config.yaml
n_layer: 9
d_model: 448
n_experts: 16
d_expert: 432
normalize_top_k: false
balance_bias: false
n_groups: 8
groups_per_token: 3
vocab_size: 32768
optimizer: "soap_variant"
lr: 0.00164
beta2: 0.99
batch_tokens: [65536, 131072, 262144]
seq_len: 1024
Below are experts of layer 6 (counted from 0) of a mixture-of-experts language model. Rows are named router (the router's row for the expert), gate (a neuron's input weights, with its number), up (a neuron's input weights, with its number) and show model dimensions 0-55. Each number is 500 + 40 x the weight over its row's rms, rounded and kept within 0 to 999. Numbers have three digits each.
Before each expert's rows: "gets" lists some tokens that make up at least twice as much of what it gets as of all text. This comes from a sample of Wikipedia text that the model never trained on. Tokens count by the router's weight.

# expert 0
gets: ".", ")", " ", "\"", ").", "'"
router:499599473498499499525436564467543525547552573446466509497514507471496477519486579497475494552563471548504527503507442427515489508428455503570549530497479540523510536468
gate0:498437486543492453515502617601497578541462549486524474520539529500559542441529624537516449415543506510489480496506520518474458507436550562527467565525479540525517479449
up0:468491526465492562489486430472554429479531420491518476468492475442503488518489407504467563591433545450551529490489470517456537450539531487547505449495586549531470508469
gate1:536498509523519542489569541449529568496539507576550520570458474469486450483463475487462412511435533523467577520551484538519553465417586485485552534522535502546513467492
up1:555483512471483486522474486513503513457526512489579566549469532533513505505490446483537529493513563553488512475512460497445470534442595499480494466494532467540560487441
gate2:511543488481491492485468562533510491537485473504525526524477525532473436491501500527521457500526541560497454586547518509504516413551429538528461460491503493539467536544
up2:498446510514487518493511504527497502476530516534511435401532475449513514518564530464574488513510565496494512452551571510484484480522550462490620488528481515513478514523
gate3:435529482458466556513490453470530498510517507458569488546575509511438464493457509489554434555494537481454473544321493468538532515507538458550412536541495495477452464501
up3:540459513498521419534483529513494486441524463551435493482502483508514532475546465532459560410491489546553512450548494592483517441551462552421538475483507541537534493557
gate4:507567590528522546461487481519598538450567449502522478530508549491524513498500568514478506481513437517589465517508488458510504510500543529549454463567508443462500561563
up4:522508614491482494505517487512587470523478494480558523512521495510463520496512530505484524482475473552540491469446524461522501467499554563534457472539489457377514590552
gate5:491448508458507444465546466484489538499467465563419542498488522501560533484581464502465497425476504475472455441530506422488494385438465432493418417433528478516537577530
up5:477438557478550500445573446517535517483486497566480534523505501498575567484558455495521473461527505510430525479503516437475543465398455471543446459522519518539509581498
gate6:425448470524469461571532459550457492547498567544478556493564452483457406421456467481526509454501512542558510513508448515469510517484542418501542512519514514545455521421
up6:525465501452478522486521516491550514489443459454518450541516467525511457419513478440404471478497453462456425501556495508539521480505519507534506484563471441444403522591
gate7:503511532549502430502480471466500491535435481488519588455481495506480471561549503485499481429518553537394497512456478604531464467450469500504485555492522464470545591482
up7:461471570553450497495488557472488537483605482459463495447557541483439465461479542519557506556495497530579497486466530466517537469517493517520481454483502605542526505478
gate8:461501551602447549479565515468457472484525432472529479427540467504612555475459452474469437578498452524498546524572543513454516491513493523461524486515500453492507509556
up8:443511533536506535537473527526453501483486473444455507543481522468539518445512490468454398552527528485481540476513466525459547519431508469492551540509423465472506487478
gate9:486527498576477521453432548511475500486522539355510527485458532492484416538474561457469446536542549481532568492502551559486486509547446516491512543509508575449417487532
up9:509485439457500446466501453532526495490464470430451504355462528536476454564428485508528473499495544516443600471499515449496502494547502477465549524450454566561443533510
gate10:515465496459516447472529477538477496485539499453495489470445500549425506533544575513582465534492549444500434531525485574489532440527601624473493551510503498503504516470
up10:475474444545530445454583500514480472525493561480496505484436487520537516574603498531557482531505518521527442528528491511524529497565568560525470480508526520540500427486
gate11:468461468492472494520499555488524458616573578473502536484484460531499464483520592508604490501480553497441482500485515459463516530574460461503564498535521561508510433456
up11:466504545509551510440555524534473509513512480480455457606520565462404466457525474548514541468508529515529535414529499523488503478497512485467430503524497506509513469530
gate12:423562490466500440496513493539516612498459487497508550438513526505451470511431538480540438537572477485483474534541471482485505513567464574582499476596509504509530497570
up12:481556453561520438511452495579516539548556539508512519508495572532520445453469448486550467503513524447513473496529382577462472521537473552477423520510555494572474522491
gate13:468448492484514578461449472491522503464454487432503414515452489437500487437439528480554431439558560470534468464528459540520474571461500532444454525531575503456462487518
up13:553509510557502455537520547521524549548511541559488531492517506486500532533519498467452501490465408477495530481444537506465449465505533513570495418476405585517519529504
gate14:496516484528453517440542446515549468468423536503462522545569534491517507482494563446495512471520463526558518523562468546456494556397470549510550518432535422525623441537
up14:517564560470579449450411500476506495486522537547480534476454552508496479472553459468510511520457494468447544525445546501473501419473506520485519502520491547548472449543
gate15:485543499418477488509471512511432491495575392541539503518442518482522543511417454453487492464497472537564521522525424501517550546529462572432496572547494533484546496455
up15:448516479509479512501543487491550518515504442485563513509520498503513493528539547572583475480499505508504401520440509495448445494561504509538539514561470468500458524485
gate16:509481443506480453461508456483483500493477511470466549457453508470526530480463539577501546523480516530585516514479584477558519556479475527555462491532419523487423462493
up16:468597471486517463452481533475480478459460545525512518481527553452457498517477517581472540536461479514494460509500518482539530490470453460541529485576463522485477492486
gate17:534517520440471522501493473474540553559481563496527471512467502468523460505503481543418522549588546552577547537457472505500449502469469577475456474460524482465491577486
up17:439483467557500496415491449501546533503549509458479497514416495432550487492500428441442573590554560480494486577551492477543563533510500548541535564489494526514476559448
gate18:443408521523458469502472519437515447517483538532516583499566489529514500456460491501498515402510501494403515467457475522477517544533462541528532484539420495490485473498
up18:442504522509439499435405520443506414509516537518474526515523514570474495536507531492502540457520505476454480471479518569519493445531444531495575553470377440510475510535
gate19:568402512519460569520460456573488483513572527464471464553494497520527503525490501439485529469461570465495487501550472519484502536535540494517527446542482507506448498461
up19:449559471470561424452572511482493596548409469477413496477505489562556453437504510541480494521520531422448512487516525476540467423472439514436509530491482517452542574568
gate20:419585481519527473480407577451559474553569477465492578560520520481417576490520440535442537607457464513510504515425481483454481551542494546511536486484533534533483491463
up20:465448469443548500481527495515506517534494500578524472546558468460562498550545518468526490470537449481489521555519458451468519477531473510408463535493574496459536533371
gate21:483480553466456554469440472507561456531485484482530497517542529537530530480486514515530508538517477529553602536495467460456500509506576421493458505434488500486599579569
up21:488485482466477549518522535486500447501417484531446557518546516494527522563500518496496472506534488556541534502523539495460397521451473483531425536409509489499542505480
gate22:483499494522523509575534493523487560523524447421519505532543490429503510486510506503501488527526446502473516517500541438513552504505553514484572519501460561551534526512
up22:595485503527552452463502557486491418489461536559450566495532499491516442536495465523446483492487541541548459513494499451454474451428529491563430465536460510478532506541
gate23:504526461554462457532539454498490490575509544492455446486486452540464409502484483510505524499460500551532515491453575535491476520511548565515513513566574544531470475458
up23:500492483523540451543485540487463526512532480504467497561544474516504597510512543518468453565572548531466513559455514457460555559495506480485448507494474470472554549447
gate24:478368496496581494446477506566469532549527466536492539528441458542435571535467538482577511496464523533455588443497576476532459482516510549475476544466465478547512470555
up24:510389488525533479471527495514527499572474475481519498518427532420491521494490522547549515502525527558400602493481522529517468478556463499494430516537483513564468511491
gate25:498484486479433465455476542549527481439525454490504556480450556437537465497524486519529500502517493534518530447455529499489524556465491500509444537508370472477469492507
up25:416534487495593550472544468486529515394560473520460472503485505484414566480544487576545462510504502472423499507448471504470528515493557477389491496522477501492537480532
gate26:440471471522523588528513481523478534529430527485528472480535513510575481515493543528471416533461496507494577422506581489552523509426444479486478528468538468536507532420
up26:548485411513530496488537478483490486509495484514513473481492494515479542625523577516484469550482482482444464506564503425520471511480447496452500484490536479441513462469
gate27:504532515536475572535377439551568507473537467464521495525466455429502488516555476479521457472430558426489515506579496466504497487484490486560501541494493545523479495486
up27:451447579562490466462551532461498481517506511500541482426537564538506578502491513496502507484541433514532562482433488516557514542550520510519480436495546509525487506542
gate28:441511498570490472528498525500510435493489537510547432481504514541482518529542453534500467461525457524593513485613486609512529411480452479445505496502531476435504484531
up28:482467506608499512498460439532455481573484546453558486541492489483535505515540511530575505540518476471466496483552441506504527523536459440491525465489452490579462501554
gate29:521497522539484543531602490479486412513416482503562545505512508514498520539533460529505490418537455444506464530541530450474447497483559559519570474418467470487484470419
up29:518518523515518434488443555512438480472561543428496530515503511574501498469503471476539447563555450488463474516471553534434486486497440503493433450472477496448528476558
gate30:470442484519520519535442517520476496508457450519497494512502517429517587439512520550482602509471519526484438571520518507518461505507525499540478438530438411498530502457
up30:498432510507481544480510503544425552535512476502522516536514515456526491473520496508476511451475544450490506472488466465437504467490487532501459445495461446519481497477
gate31:479456468514539513440413523463475481525482536529522538423532484495436553466559410444498532499520458441540499493550443484526449484520460431474482511494525608543515533488
up31:419540444467438530499412496513516470497540544519555494504531461473545504499516408507465468505430532530505474524493514491493510544491442450544428484457510480459493516467
gate32:470554488470498582489446469473487544493528540490537504534513529535516491507501467490496523441544490510466498444486513572620567555546496510428533423500521427443504555545
up32:453453536472512543532478497427509485487454382518558472491451519489499514568510550540536555490563411436494523445470591509602514521480454512488536539476478464435522477509
gate33:572450552529484463532466480491544401548444488441534498543515536527527432513467529502491567462460503505478490493505473477506468537476536464493523450426446526640509524520
up33:517456528515439525505454475515537421472444525468552519513519472500558470501504538524492530455431579564435458514502499531467474509516497527522535483460463475639493481502
gate34:457509491444513524478432477464493455489539540498503545536444545585496507401499512472501458447509530472534570494526513565538448574543533552570476526499504522511525475443
up34:554541487514464454575591542519488527488451451471498467469519479475459464543458503478488523555492479505517445563490468494474587499450485461411496452491489521538483534478
gate35:478479507512499482505586480520547492508538492453500414453522459539491455522441428526532472457540489495423481490481472527503512546561502504506546542525548448544588551513
up35:538510549511566451485439476529489472461554521568492566523505524528467537488527511428508519533534500463527499441524522489536554497512520512540478476490421501490491495512
gate36:593527494601554498527609514592480555480473511458503464449482498516480456527498537562499512533482564466483568468513551483471534520460489454530482491434460485444507552486
up36:441521486451501495513482467444499489545474481550543529545548533509549499408532489401483415505545506507568440486490459479471543540537490523518507487495557535514517483468
gate37:442435483542480511496568457506519429475522492509510510421517521471463486436505505469504516449492481527472481491521575450529513515478469536482512509528541443478487547485
up37:504545521516525516463498504444563536521474484436507494493509517508453424453516612565507578505474497444533506490508512410439547540438546472505457504511495545447458559564
gate38:512499501528532496528491541525508493451469575527437500515519496455461468525468573521525497506512540491441520503466492518481468479398515452507574553485484459519397553429
up38:494445508483520509558452476469452553551473456462545421493482480544483478501536536521506448462504462484547535499502546537517533540539448484517552561512508569434472518545
gate39:514457507509473421460538509504390512573500531460486495477511526484508539476523548536482475487464538536442560564474498465513463536427499514497451446578503552541564522491
up39:514450508524504553468529534497536512479526474483480397485523494471506456519471517454425516493561482478542485534583500529491519499505471478462478569492510507499551494472
gate40:520568477609567419489479505562404536491495449479536467540463495455465579486515482542487530420520518467503512462452523478514419495451451461495555538550520515516542499484
up40:484537489481510469554508499490457512502525421483529470481465616429514580437559521513486535468481530572493509472431467455561445470548502546456507513512463460401533590450
gate41:526527505445487494543534462593490479490477476469535569501483526513582492413532476467480531503557511495514538504497504531502579439517530474466453451499442504546458509473
up41:550503548518493555514512433439517564471528505528476517526463474515561562510506481473485454469537538484577492491476482470463462437531474494468522510531560457446479501505
gate42:421555512537481506535481537460461523559510568476521479460546481522455523462520491510458510501451374529580481482524549537491468496502417485499498489525520483472513460471
up42:551484493482582496491511494520515493511460462472480562530495501510463483499517527507486467469525600541436523462456494461524483467512512500469531489503510517483447529533
gate43:582469508462519489455506482534549508476518522538525531503535494461418534488549497478497508391558562456462469456506488490531497521520477478520485498452504505544503475446
up43:551510472516498542576498615470469504522475535452542429491581502469466561503507478533481488547529518535427538499435526504486454473497504438538446580463560517547528578492
gate44:528412537494438481501432518510492537543433537467504533484488502492519502512556469448387466540488550484533538562419499530457503489541494548534532509480475488473495524507
up44:470445482462548511525469514539507510480504464514541531537454513451548497551512481514509444451560570461581483494494493443534542446462505511477514503511488554574615476468
gate45:595559471586517438537566495512520411507539568485544480483482586480571545551555478472460403469478486532472535456457487572488516502534486542443532501491566509528570555525
up45:443477477434477528479419470530492589568470456512480491511481471519433422467434524490590574547519516481564478539531536480473526505500519453539445486500484545476454507498
gate46:470515472485439488554460497516504484479476555528425439507488550491539494537449512458523417555539533503481479440533506463504495490544507475504571453425538463488529544448
up46:444502479501413494503523490493511517426441492501457478511483496446522513529427498496525443563544538535458497461542490502498529501497498497492586471458488510480494465409
gate47:461533487579507486483534497530462466464506506493432566550467516509479507532444474512473498547580422480511562477501513511556516512441556476511475461465494605500490540479
up47:594525512522503472490520420511502476563513443508502507510513451517589529499475558478513468576564479500466507427526473510531519505445503487508527567545505528449455459467
gate48:517523464456516513541481463516507534409540556455534515499488436516451464500465393566457471493566482488482509555518482527501541512472496500550528468535528488505528541459
up48:513462504511528505549550496508490506476581550494490500562456483507461449461436440453521438461480485471519501546491482464555469529522459511492576527596568565488496521476
gate49:470530474490434489509461581461569520474579578476582520509506495490525472540533516484456518455458486548411552504524422532525513544496461465527502548479493487509496508512
up49:509407463524473489417537485536463505492523496493520497527505518536522517557498455509467524465558538577469437567558461495505499482423471493440491532464455510479498457535
gate50:537547553469516470496522492578528414472536528524522466523472481499501539516505491554476503447496459512474557533501478473512470485502505493456540511453479432607483535503
up50:458485525446545488527441491496543441520522533476486483499531424554451504550519465538532586558466463573490537579507546566556469506468537534499457531491406415593497571483
gate51:526465421459530516475487550517446468474495544448437489508456527466498459538564563585495482474476518488484537441462555525542515453562490511498423585524447481487430505519
up51:529490551439478477480489473496480514415489461452573559466532438490535460553471503567506455545461467482490469528497376501541497533488401524591558488514488508441455475427
gate52:482518506470474549530513605550505408454464511494603576490440507456467523520560482546530524510531486483468496524543565504494505473442550460497487381534564502548561480500
up52:492527496475512442537523473505531472516446575434562465538507490438443541506583479630510488532515456606474504509528492565519482403529522471514532520473533475499465462486
gate53:517455446421509523498520578479508502591519507490552498468432465548484452487477498526589472499462479506524483437501490515514597474555537484529463483499477501437517464476
up53:519478455532541457490554462513555478513524476458477510431604490520474547565412498480516498476450516499432510514462485478429410473483523557465502480538488490500474482468
gate54:498574506499480438454487447473569509511562499507503449566522605559475456432539511539573507481468499532514451501447561530475458479500452505580576506455488509509575529495
up54:506415480520495554515566448534492523491427526553523561446597460514530472562489505485457445494572536520476484505506519500483533566516520503506535489524555510452434485498
gate55:505535525475477513524489537532483507499475423496508510515457564488440479536487444521510496479472527426510537520464491423567460610493499550539479506566546506541472503551
up55:495518534543530550441479495497480480525527568574574487488560564525563554493444495480519413572433498544494466525552495495504495497498494430462571441434494477447449507478
gate56:493489572630524502558500604472495507510527518592513531519571491431511527483438502458521634428541473550497551484477512463504489485508414482478458509530522522511514525485
up56:494534554540498485503498541542498558521544528550535556483503554528432532549476487453528547508580469457466502496456551457471463512471443542472424488519494574507568471477
gate57:469503506499410513522492572511539530542522486578485440441508528507470545494572499493432545473467598454481514527485479502513426529510494474495495498522526531470482403548
up57:489530468525584510522480472574491560375495481502496568488493475579463505402525601515545453468502492481565459536521532528444518511557543442487500503509530485537403597411
gate58:531492482466477553452538535468506448448473490594540516482492514481502430467458487472504408511572507441430492533573542510534466566535509538587515509571576464544549447472
up58:606497509494493515525534535464497528518449463487516545472488436556494414481390562478495531516453497488584499537541505495470535530539508524487546424507522524481514574501
gate59:456473464481561546490488526505473426516527437475503467482538503495456510534520461541512590463494482492455528488474524587507487478475535525509520490486507494525457524488
up59:481483493519536529503498506461469498535486509481527460493518498552441525507501462478588546488478487514491534509466523545528505504432522455523494488486556509505524554462
gate60:469416487440512530464418481524411466515509518465479558441542539433479538465493524556561454453545492514508541513503437561459448471514468526445517475435490461543532563504
up60:504495565440568517494584584461558498523477466428543444543515501553524449493473527603493590529494553543537513499522551464515516504436552543579454500587596516483522540482
gate61:537508546531467473514536545521444510499525510480561510509437462531525607531493489477517508503478494473512422519580472519520490480470572508441549485490529502576489470564
up61:457480449509540527529507464471494538485458480548469495498492533481531386416527436483526461532532499532512603467468518514439505552566436481517405484461464513413531478489
gate62:491512492561471514437535486569492471543474446451487429527482511545420490484484502520597527446511527519509446537549502493502522510480534440512520462481491539471537461534
up62:507518491469441510444489474594455516557512454445497518496498542523486476492503488465502533537502556474466459519471437459467540450532525465457482471447489518498527487523
gate63:481491501492456491565513508518535493470441509436546546515479470512598487531534497480512460495528450569502522505488442571431438430426514437424496465497444468436501526425
up63:507490496513571501497505458431514510527599526580494497512510479484453463467450480474470519497469521436522462533520540409566566641542464623544470516542613546479514473516
gate64:533443528437473445485485465477494435480536445514512510558511513507499560546473450543506519515498491552565491519530519555520479478511528505510546501553462560510532454473
up64:503468536488535469493433482486483520486556491552505571446465563519484519505468519486501504507461468461520525462526488508550429461514453523431610508560455544488530447497
gate65:460490527546523469476540533485494561467516522529493523482464511562393473609479504537476519456452490418417554483549494509431470504440502471559528487523423498518498480573
up65:459515468484465427495481533517457476541542533449469464498508499537572518392551525521564498520572516565533467522492579532531513489518479515452450496501545513467509512465
gate66:518547499511507534542497501506481443499453521528505442458529522523552563452470548545539516532517419446435577537475506537484449497478500428498538520522514476479477510607
up66:569576527471578485565540533523520436478546540502450537410618477576496527500466507426521459602514479464543526533555497507450450464548512475500448518512458472527502502450
gate67:530601558551449509508445504512560439492486488527502482466522470528448514515455478499606535531428497529443487465501515522507534578465516484519487477560504544550505453558
up67:479534513535449475488398499453508471509506535536497496517532524458518494559506429592552507521463536449526493463501573518484566488462597473512486457602555535543523489558
gate68:437472561537452502528453510573469488522523483502498538464497500484489495447397479549502556461452516542489445559490453482518506485488426494526507469456570561493495492497
up68:488463518522486465515553426420524443492519556543489505527461529444556543496507520541486433509463485454509543487446570476519440513475497526468571531548483439518509519444
gate69:529499434489489434470513574474502527552477449566539566608522563451466525538520483518490488538560530529429449474546438527542515536480449539465547533556509526459496571496
up69:484477411509498432523562486513495531514496540500478492491461481471515530481433471503497450522492523504566490514465536468556513542517483469408564529525463527449547476534
gate70:498518475542550499531523425458474452494469522514518496525462467466487470499537493466464476472449487454456486494482526493502508481508437525416465527505513464485447538508
up70:456451497428451524505465501552516517504573499489484476499525567535511463461444474511475508545536428547528502555543488479493540558550602522532519477463534530523583469497
gate71:467543576454473492592514514493612487559525533518505504539490491570528519523475498548437537455471477551480509449459408429502505501502468496582482533501428473543464456461
up71:541482459546484514469567468517474444531516505479522495447514474486523499507474501531557508500496455470490521512517510503507511490543439521500494469466492481446533530421
gate72:503372546523460609474472501495498509495493558472569514458557518536484472473520523489501475415588482581475492435539501501506466572524477503527496542464491488547441487476
up72:492526442483508460541443588475462491492477498507486471504541542555491459488527467441479497497523567521463518427494508523469506535472468526533546507509552580465499491477
gate73:491501483545565494523491493485538526474508469532530415542508505453560390540531544472468455503489505506473492460509476554496509491541494494505455505552532545540485553522
up73:543495511501461497448586522494488504572534504561552550460533464536449555446466505528523553471461554461536597459573554411457488461478461442537477521473514470456486441531
gate74:435482479544478458517488406516489516408569543513488597504569434519459372551559463512483435525437524610528536453507461502424435480499506440499448461517533579557519511490
up74:508524548506509524514513498528545505513475505533482489467573538438448477477523505530477464506497470443524495574561525407553487489527470529521550519488524492454491529494
gate75:481506487462468497444463608475486485502557523543474581480438553484478436532451505492527484434543561476523527486526425493556505459541460503443515472490515520552593426504
up75:512453448425511532458510539512561520439506518499564519424480519518506458541495493495536511478528509480513487486498431559594596460497448509424539472467479557508550495524
gate76:442512537525551495480532495471527460495547505509529552503442432552488470539456547553493502491484393445489481472524516457477493441538476561459447507460485479526506547489
up76:541466481485457539524477464506502532547398472456515413496460532469489506472501512472473483399500561457581464517464472569398492486490441477520494476552534510428415496529
gate77:510537478564527447534474522495523559473523505444406471494488527489512524448542444427491494518454516464537474444529512482598454593516565472481518512486498587516515562546
up77:521440533456441551477504504504472469509489514545512523470511518520472437569485553585539472521519508553535475522458440511418493450439456493500525485523497393452506469507
gate78:516561511502467480460467467530505506518572441495490610490443507481477499492540495454507534482520447539517554456537542493462552515437568519500501516483571565502538481465
up78:474612504449495486504560595519538499497463513606503494446500430498509482486454525519474515535516521394480463514466524520535469482489471507436475517537512448490527475509
gate79:469454490456523485512424494453525500476552547505536528449584482529432487480509534488522528575494472479532514503477550537465579503479552508518511495495417510517532549498
up79:480537476492479534582468476525471589498549542579497503446441566466420465527489458524500494524507468556518551487459536524468465419497372506494536557458412494549464529470
gate80:477580477466448520465484488465522560591529511486521484500472527560492485423520487474472469460478493538530508496512560466525430510491455576443445475489426507471496537504
up80:475470463484536503482480468571503529440469505557508522488474460480464457493473480445503441466514508509494490490481518517488528486515422456559481512474447508442541445511
gate81:536482513425520553571489473564510491497444507472472538482455468543522480495456490526482526487491485462494451506496473497517524490465512462524594439469559489451472548464
up81:511463468450505489457514494515480456484499483485474527536439484597561503470506511501530526433460553515517484497563483523496464516465551471514593482462481496421451565487
gate82:525519512491532514509526460422505524466508574548417495516575494555486569501503552484489495560505512469481528403549501478465492473559505519439455500535486464507493506554
up82:477545499532506457539520411460451484477496506510531523471439484493540523519451463486473488469485486532463499550502452495473468482480480529537524442503509499466594579496
gate83:515490433491508486447470500516549460517481439520516523529472441526496608472537530488526494406394435472489539411531490501522534512576479547486541445496480593512461456437
up83:481477421486489521471487471467535520482510528531509534533513482445442478494571505500547513457396484491507438542549448551475531509612560481505512511571478540426466455559
gate84:468512596463506509514460434530514509532531497467429475513521503515513514554529435505552508430503537496541468531524517544492520500503483481518544539460528508564525473473
up84:559492472479569539421554524555449501509496488537547492502512407523531556440489443478452507477482499545454488522514460492531555424499569516478511445506460483540455542436
gate85:508486492474542428409518466528449518575495527550557462546463526456510560454435506555489492513474501508482519490482517504572519447504523468527575487478451523492466500546
up85:474513427521520464491394541484497504523524565524530456559536488518523515512539524479505484515454510601431533481556516513539506499475503491545554496474476440542474559524
gate86:512434587493490568438426551498406546496522521501482512499509440468528489531508500469512494465465474455419495512509443479494503502480519430508479499489461475612555473505
up86:520559479576455524550520428495462458459524446504515492558497490516463522408465571487499507540584548528596505514551528493487480452524499582522566492462503451384471507524
gate87:510516463498492501552475542467464575551461489470410527465509514513568515518477505525417502495484478488468485473520558475550513500537474570454531556566474476571525528446
up87:504546488456497517434465553469485557525473521500531507543503491488569506522513515448506479501543495472524502488499512493525470449516551478502498595483459545446425483506
gate88:457486499524471530476567519472460516520480552578511482480483497421453544517530463507473565414450523536476488525489513457425509510488481457541433473461531501527499554388
up88:464501477508459493531537445482528492525498510603484493461485445444515547559501421512492584478465479545443463533493515487474494462468477484572419408479522498545524487418
gate89:500524483545496537506540528503517491519542585457490415537504406544557477547494519460494516481618515563491535545529473464471503535543514507532554520608513543506503562550
up89:483531512527532534551509483504461493533479558429482389537541425525488484596491528474518546544582498542510528519509494476437512512552496559545576518563556500583468545479
gate90:523506570517500459506464476524471531487564506449541531509507448443507567477508482440578471563532462477485493543499470501460462491491435499477499530520453526480491521546
up90:485524457529554537545531467510546486515485478482473448487527547569470493450525554557482515485431543498530510460511524472474588480547525504505486505481542481510456518454
gate91:503417558523493486498495475531470468474470459464538432566478479478565519487474460467540530521479430533466447484496496490506564535601506485487458495432511517516559515503
up91:555478507470492481491533466551532552456487495540470455539511463505562420519559509460542530464502487525468493466492477495489451463543446520515554509466530501517601493526
gate92:526511479539543502531483527440512534510499423536562529515520419515419510497522485487564519425534529445444465441531522478538494551473472463542474485491528562485545537453
up92:499485428519528554489480486477464527524524472492565501515518426464446531464544482436505520488528500486447542491548491480496487585523488427569475500494626512476509530480
gate93:518515478493407518540525510535520508398492458533506480511493583530564500515441432504542548515606521512528449492531548571446395517518504470544542548471520507451552494501
up93:511501482503585548470528475551540523486490514509512456473489481462611472600545516562492533497465504507495561513524470527441439482508504475510545520509523492524562500594
gate94:505452487479485492519532450513515495549566493449535488497501501426517612543456521489473468481508530558565491479496436550495470393472369461435491497496532489515518561540
up94:463480522567516486508518517450479483437462542494529512476495513573469384459534432527498524495433519453439473514435563478509513528578566550511550536503430459522573389503
gate95:479520467500533474518488474532523361553471524548544436493532521545470536555535502566522479541500503558528518514493537530471447514538439426541466519556465527460488478511
up95:475541433443517475480540499546460480508482521547529492527419593559539500592512515524531493522488438493560492558552565513430448459541487511558472511504476529482536444513
gate96:495481517453480465491448548537530483512501487626546486504563528384523533531485511531501491487513410503470547585545529440522438583488416587534476520531516477466498553467
up96:506504492448476472509460579543547492493506472434490475532517523526527529549509489507500518515506507510484487510523486486518493481540533458495530469442525533518463518412
gate97:514533500516496528519518521459469520476412521385511499466555453540518496487546560569542463507553542462474636544544417518411473379521553469523505511435488533495553513458
up97:532458418490533562499451550453493567486501550476436567434487419502524475386469527530519440511512539489401574535511489533419433545512555455500477488493512508434527556480
gate98:387485428498495398450498527541549437509475463467514484467475548491518516477503443490534525478509527478507589495465516502518506483544501488483474513516434533530484476501
up98:526485548430442509528497521475497559478450530442556549552481475485416575533578530459490528503512532497472483494454466423495494516509455488483501432471476515512494515525
gate99:530428466456534499517479459527523533515521463500492489526501525481482538526540500566534486519537465517537462529554463529489458496444520469519514464430483454500564418484
up99:490457523456425561501440476517452486512523412496524467518513523460518476488492473628540471452506498452428467489556428483556511421412462541491507474473505550498472395465
gate100:521483547606511563491453457540472504480484513483523504521498444542477514459452495518467489598485496542557517468518508433472562526509399468502514401486465505491536578505
up100:558497515509526493505455470593531510490444491509475516507552518547509531504465489473560560581493494537529488433562441532480538406505379525534550461502458482490455521435
gate101:484505552532429499492482477541455494507494472460459509519556501432437470501576518493501530571476463550526504444522492507440537494482430524457472558492489499477500478428
up101:469447526533433530514511469533565500492478509569440538488473531525482534483431480516446561547485521478523470470517596466522525523477578472533534504490487550547475484470
gate102:587536519576513428448498530500485485450411501540468529487472517495490479519462517541501468587465495467553494517509530534564449507541506563488464516514524493456494515530
up102:516471554553524435500470441493548480460513565416541529552532476510554535466439461491443530471445558454455481486514509580447564463528475390511492469422456503487500485495
gate103:500499505531548437438525465499491554496509519516509448512496509477549498449487495544457484516502545483468546477494539461488503510488492499497484538505562440479530485488
up103:488495449473562513493540438527469479521552481479558495451523457484480536477437498494537468441555459456465435443506519529545508542455448483574456473450487476517502485524
gate104:579562518439500506540439504486418452481508587519491526535579514567385470524498540505478499491430515513492466500520529521496468507449525445505487510489534493509515580583
up104:471477523433463525520532493495518485514458502490483561561571471465422485496450580507458539534500523455477446545538457540500524550494551507513562522498561496516512497492
gate105:468467555524448500499559484459580499519469436481455542530541479478522487462468496499512520495442521449569556516505441460475505456432482469481484537487433502468538449491
up105:470508453497534498534564493512462570483559515565455481506514480508475437451465509511474406545503454548447492531452444568486461547577561477475503513566569438509502448523
gate106:494543517530597567501468520501433492471521557500496637483501456445514541444515422427531431521536492479537528493424476508462562587539435574508560463465538522463434542520
up106:489428467465524546441496485510528448476497441547509517479467426451543514449468418457616477458449529450523476534487538528443465484528592551488488548479481547490496451507
gate107:541543500460492545488475451489459554498451519479574510516472531458577540481504459484496519407495508581535505481603449438475540452456437520516530471530491604484514469547
up107:471430452514551500473516528499547496464485497496518526495478462560487495406490573566489561574470465508537458514416540511510521574515566522484473480480506415557510452473
gate108:528480587547464506475457451478498536564496528562499486503494501540504467543541498554432531466581515468511534502496482444535467466476480507453498499439481477547490507460
up108:452479607536388487529557508502496544521499414584507476531530471554531521545513502523474491527539508431497503449480484529591520545483479489440482534455490449494479509473
gate109:500491513514464490475529371489551533515543540478463481524474497460548529516500475397461507455577532489519523531547531509444474513505515491465499569530479454500580459522
up109:465515431503464573487471463506609456552459608517484484520507515469482525463498413536470592590508497486483549509526548472503558532570478535515537405565501512561465537559
gate110:476532535473508516517520424537505464526523572542441571560483427486489478475512509432485417519434569548555526478560516499460547500455506521504481502453556438466509538465
up110:495525474532506588464484438488504513491539452471451553494470505471456577468536467540468509518562517413493489423465494503554460543410506459540540549462593543435533417458
gate111:464493451486496523510464512481501577449443494527482478555482508515450533513481534456517473462490462486578437481557522428539516500480442455489511557450411513538503453521
up111:460487467486537466485530469498512423479491588432478550447614492540451522510536448491523504523485425491484544538483554491495474543488464570496434421525456419477475577522
gate112:432513448528455524497558502509546537509511574513515518462546607481474424442546520429524519523510487477565497478497558508461488506565453476507470488452480544481454519440
up112:504454538484491517505501483461382524480528438484474478520442416467480585509417490533501448511532499487417529506444489534519500449476559498473538517535514499506518508539
gate113:531483432518553418465538498513496453449542460533525449542493507426520574550487458534541495465515531548492544525446473532494532447460539519422450469484467517539543549468
up113:530537588526490565487451522475473470389510499517468522426504489579461502450517536524521501537423478547489461458517459476493497467483505461560572490496529451466458431484
gate114:519486497514499457562488400532486552521475486559564503557511522481436481467510494482503498534514502536469523564459487531463477440448461459514548505533498457468440544449
up114:499417473435554495417494495518513484483475528451500461506548480483487526506542536493568505520543516432524508448477483529526546509584441489439498479514484585482429452534